config = dict(
    n_layer=9,
    normalize_top_k=True,
    balance_loss=0.00713,
    shared_expert_gate=True,
    init_std_router=0.0319,
    grad_clip=2.0,
    batch_tokens=131072,
    train_tokens=538700000,
    dataset='wikipedia_en',
)
Below are experts of layer 4 (counted from 0) of a mixture-of-experts language model. Rows are named gate (a neuron's input weights, with its number), up (a neuron's input weights, with its number), down (a neuron's output weights, with its number) and show model dimensions 0-159. Each number is 200 + 40 x the weight over its row's rms, rounded and kept within 0 to 999.
Before each expert's rows: a language model's description of what the expert responds to; "mostly gets" lists some tokens that are sent to it at least half of the time. This comes from a sample of Wikipedia text that the model never trained on.

# expert 36
Months and ordinal suffixes. Month names in dates and ordinal suffixes after century numbers, such as February Revolution, 18th century, 21st, plus some nouns after the.
mostly gets: " June", " April", " September", " November", " February", " December"
gate2,208,202,204,166,240,194,258,219,217,237,198,188,184,218,202,212,178,165,212,225,142,190,203,116,197,147,131,188,256,194,196,222,168,200,256,214,155,152,154,265,204,203,195,185,170,197,234,248,191,207,312,190,132,189,176,219,161,148,182,143,234,194,231,195,202,269,248,209,209,196,158,186,221,218,206,198,199,150,212,238,151,170,157,202,165,295,98,280,220,196,136,218,227,131,178,166,248,279,165,205,175,243,223,228,193,227,246,249,135,265,120,188,269,245,182,226,189,195,232,171,184,155,223,226,266,190,207,238,164,184,125,269,260,193,219,160,152,202,203,123,235,192,266,282,183,181,188,241,273,220,171,197,133,191,202,256,204,134,255,207
up2,206,177,248,244,231,179,171,208,264,214,146,218,170,166,127,177,170,148,209,206,172,202,191,242,179,270,227,208,170,225,180,185,200,285,130,168,265,235,208,226,274,162,177,218,179,176,118,198,163,194,139,184,268,191,237,254,236,158,180,242,135,232,136,223,105,240,197,206,166,215,273,261,167,218,139,182,211,220,176,270,222,189,183,193,183,140,198,174,203,197,165,104,201,238,258,311,180,180,218,239,207,213,181,175,200,185,281,201,291,200,189,173,218,151,226,205,182,148,217,199,229,204,214,209,259,199,215,235,130,239,217,190,183,215,271,198,181,189,69,208,148,229,192,123,219,235,131,213,166,228,211,260,174,199,205,169,197,168,234,216
down2,197,236,184,170,168,203,188,202,211,182,187,190,232,199,121,132,275,305,191,257,219,200,150,244,234,229,166,244,136,193,229,213,272,240,220,216,231,191,229,186,236,227,256,156,201,186,228,144,169,252,137,245,238,299,211,196,231,218,221,166,196,203,188,223,240,134,195,198,186,227,181,186,266,186,231,251,246,189,164,183,157,219,211,126,206,145,131,175,255,189,239,182,217,251,182,190,133,193,200,212,248,222,221,171,144,147,203,222,215,192,252,163,158,211,229,96,204,219,254,170,243,141,274,244,183,222,185,155,177,184,150,191,239,210,157,233,150,248,175,207,129,117,214,181,153,214,203,191,203,170,291,198,270,199,165,207,213,165,84,137

# expert 29
Capital letters, acronyms, foreign script. Uppercase letters and acronym pieces in codes, model names and team names, such as NASDAQ, C6, M25, plus non-Latin script.
mostly gets: " Racing", " Cup", "ST", " Force", "MA", " Chevrolet"
gate1,203,216,175,235,262,158,198,176,120,155,137,183,238,211,186,183,172,162,203,227,179,163,192,241,219,137,253,296,159,212,194,219,179,161,253,158,231,136,274,224,246,142,198,204,207,266,220,243,214,169,142,207,190,215,209,190,233,159,171,172,198,181,214,235,202,205,209,127,200,192,271,178,180,158,234,223,234,148,182,186,187,173,314,232,158,223,215,283,241,195,243,250,264,235,176,212,135,199,183,300,234,128,223,263,201,203,222,172,205,216,105,207,182,162,132,158,188,226,164,255,231,193,188,157,241,212,154,213,184,271,133,193,222,171,210,143,211,225,184,218,208,281,150,146,175,114,186,215,233,174,153,173,176,188,218,185,176,170,238,297
up1,243,191,159,214,207,206,93,162,198,172,208,195,192,234,170,186,174,210,218,162,147,135,201,139,242,241,197,182,198,206,224,265,184,233,232,153,124,215,160,259,228,179,223,156,282,247,241,224,250,177,199,216,176,293,269,239,251,183,192,218,169,200,151,215,231,265,151,210,185,193,202,168,170,246,184,189,172,170,185,195,244,220,158,193,176,271,192,181,199,198,154,230,149,207,227,206,130,168,175,199,129,145,266,177,241,260,233,222,232,251,211,206,241,230,121,198,281,255,266,210,279,202,206,179,236,233,179,253,161,206,141,208,232,265,172,173,232,142,241,258,199,225,181,123,148,200,238,156,202,178,214,156,201,179,295,122,160,158,122,199
down1,219,172,184,162,236,121,302,184,184,154,199,194,203,169,194,167,163,194,212,218,167,165,163,147,205,198,198,204,222,189,156,199,159,213,177,205,291,194,175,138,223,145,254,206,216,223,209,296,194,216,228,218,192,201,228,263,198,198,169,259,143,146,153,308,177,196,152,214,211,176,163,222,233,206,150,253,124,117,144,238,206,155,159,201,266,199,128,280,192,176,175,205,121,243,224,146,202,190,232,216,140,159,183,191,187,185,92,212,112,167,235,183,124,220,204,316,226,216,210,210,246,226,206,197,286,255,225,228,176,181,187,243,157,231,174,224,193,231,200,219,204,182,188,185,219,168,261,212,148,252,206,209,233,262,254,202,191,234,212,235

# expert 22
Infobox field names. Field labels at the start of infobox lines, such as Coordinates, Elevation, Kingdom, and adjectives like national, local, Democratic.
mostly gets: " national", " National", " Total", " Democratic", " local", " Location"
gate8,202,283,172,190,197,200,245,235,242,253,181,242,201,160,256,188,162,215,218,255,229,173,223,220,181,168,219,149,170,147,198,217,136,129,193,168,305,194,222,204,162,229,218,134,170,222,234,151,228,196,236,207,282,211,230,214,94,134,214,261,189,178,219,180,216,204,166,121,271,142,189,179,170,219,214,195,190,237,200,262,242,192,163,210,164,194,99,193,166,227,229,262,278,235,171,218,243,183,211,233,125,231,168,266,130,199,195,181,231,204,191,272,217,152,256,160,253,252,214,205,251,189,277,170,102,221,140,221,187,194,196,251,198,230,140,145,226,236,202,183,244,178,195,183,170,150,159,182,272,227,196,173,142,183,196,214,187,191,154,152
up8,165,167,212,269,256,221,236,243,164,278,217,170,111,261,139,135,246,203,192,192,172,195,143,167,190,272,263,217,134,263,145,207,168,273,203,231,122,262,178,177,219,146,190,177,293,182,158,192,186,139,241,154,219,218,187,137,178,258,217,110,208,153,213,234,157,228,168,190,182,261,132,265,294,175,204,200,177,153,187,101,221,247,228,199,240,244,219,251,194,189,229,159,153,222,269,174,164,233,209,219,204,185,203,147,270,185,242,203,235,188,220,194,236,186,189,144,193,177,226,176,158,205,204,243,169,211,208,212,233,179,195,169,200,277,226,205,139,191,192,210,176,213,228,188,188,157,222,266,258,185,163,190,157,181,149,203,199,212,148,261
down8,276,266,195,165,143,167,241,251,151,221,242,193,181,207,190,115,196,120,228,147,181,163,171,86,167,247,237,208,83,160,270,202,271,236,202,160,160,189,194,243,267,232,185,133,258,207,228,205,198,269,218,145,229,182,237,269,199,228,215,190,218,174,106,185,234,155,227,193,223,193,229,251,224,179,190,279,224,194,204,197,237,272,181,217,184,197,245,177,195,170,218,171,187,225,198,208,181,192,108,176,192,253,169,197,192,199,285,165,226,275,160,233,197,211,187,152,174,148,235,186,217,192,163,228,232,315,203,241,201,153,155,165,202,171,212,198,247,209,256,224,193,240,212,166,276,176,215,192,278,171,207,221,187,235,203,152,183,214,181,174

# expert 25
Infobox and table fields. Field labels and separators in infoboxes, lists and tables, such as Preceded, Succeeded, Personal, Commissioned, Directed by, line breaks after rows.
mostly gets: "Personal", " Succeed", " Preced", " Apps", " List", " Cast"
gate1,203,245,235,155,172,162,225,185,287,154,229,176,186,238,178,196,180,184,183,232,160,134,175,195,164,208,221,311,135,200,176,230,115,180,196,156,252,232,266,255,224,230,196,185,144,190,171,146,205,214,193,177,229,180,229,215,98,127,204,158,232,157,176,187,213,167,168,250,193,199,169,198,273,225,148,241,294,244,200,231,259,202,298,263,152,144,197,224,226,218,193,212,267,187,206,230,237,222,155,234,228,229,185,193,164,181,205,214,246,178,150,217,203,132,230,192,211,214,303,189,183,220,268,123,224,265,168,184,171,251,153,241,202,257,267,192,217,160,140,226,182,257,202,207,203,194,184,114,236,227,177,151,179,208,149,232,159,232,236,232
up1,187,181,202,220,128,268,166,272,168,173,125,204,235,241,227,248,210,210,221,210,208,265,197,223,239,193,211,106,198,200,217,189,152,256,193,261,218,165,146,181,148,175,196,264,214,188,137,208,152,165,139,156,184,234,167,251,213,176,265,207,279,216,255,206,178,167,239,123,208,122,188,224,200,207,274,191,176,203,232,122,165,176,96,164,274,232,182,244,164,158,233,232,149,189,198,213,220,283,169,205,211,199,165,218,277,213,177,213,186,193,254,250,120,197,174,211,224,225,121,223,209,279,144,222,176,218,120,257,211,165,193,202,232,207,189,151,225,206,305,213,167,202,210,195,166,156,155,254,218,228,232,186,193,143,247,206,210,167,191,173
down1,208,159,273,159,166,233,223,224,123,220,185,279,231,267,219,164,181,248,198,180,181,170,259,191,187,233,127,234,128,189,239,187,120,229,169,212,173,183,173,174,225,121,186,196,211,125,186,257,197,230,157,193,164,215,143,178,189,207,247,164,212,227,274,208,228,236,221,179,217,238,227,158,234,199,175,202,166,220,237,233,218,183,208,246,136,221,260,240,148,177,272,230,241,263,268,157,200,186,175,177,144,197,200,215,312,258,223,205,192,231,178,163,218,151,270,183,279,203,164,195,286,143,222,222,233,179,216,165,271,199,192,191,241,188,237,198,171,218,224,191,233,193,173,231,241,175,202,168,130,197,303,131,227,164,225,299,169,234,245,240

# expert 41
The before proper names. "The" and "the" opening names and titles, as in "of the United States" and "Bob the Builder", plus Great, Royal, Old.
mostly gets: " the", " The", "The", " Great", " Royal", " Old"
gate8,229,180,215,153,252,204,217,230,219,253,158,121,191,171,185,214,270,146,163,174,191,167,300,167,194,316,233,207,185,172,222,198,203,184,189,215,183,195,184,171,158,208,164,204,203,237,149,196,260,220,204,235,233,204,132,265,257,213,231,151,295,187,247,176,217,209,147,163,208,157,207,153,193,203,181,210,227,150,179,227,167,256,174,219,132,229,272,169,120,246,197,254,262,128,187,204,198,187,237,181,215,213,277,207,196,210,127,255,208,156,149,250,183,178,186,171,198,174,256,233,214,191,261,204,188,291,156,244,224,127,179,204,169,150,245,206,149,103,185,172,197,201,196,274,241,162,122,224,124,210,141,249,184,155,197,173,187,222,229,190
up8,238,208,170,190,177,193,209,172,114,135,161,275,211,144,230,171,147,182,234,168,260,223,90,253,186,87,173,174,215,203,170,240,185,253,208,198,112,206,278,208,180,213,228,223,228,176,222,226,172,197,151,173,232,169,248,153,148,201,218,225,140,223,171,160,157,119,208,306,202,230,180,267,250,185,260,212,187,227,274,223,186,211,260,146,232,183,150,220,260,211,213,158,200,217,235,178,207,142,219,197,202,218,207,181,264,221,293,208,196,263,279,182,172,127,242,187,194,209,163,195,252,245,147,191,214,166,234,217,157,274,218,250,247,216,198,191,250,198,201,190,217,246,191,174,159,179,224,171,257,185,173,178,183,128,169,264,176,199,181,235
down8,273,189,230,252,177,131,102,214,182,194,186,209,203,151,222,256,185,176,195,133,158,177,271,228,233,126,181,173,193,186,216,155,141,264,203,145,239,199,198,225,179,126,231,216,218,148,202,105,183,187,223,252,222,235,232,198,220,84,193,216,201,189,149,171,246,201,239,179,229,170,191,184,231,242,95,173,113,189,247,235,171,187,252,279,156,223,175,239,157,142,214,147,190,133,209,258,252,216,168,243,239,231,202,232,231,176,211,210,218,200,206,120,176,153,224,234,194,256,238,169,256,195,164,233,148,196,140,237,263,228,192,165,232,161,205,231,231,267,191,222,176,170,150,296,219,220,141,237,244,231,178,192,163,181,236,180,197,211,196,225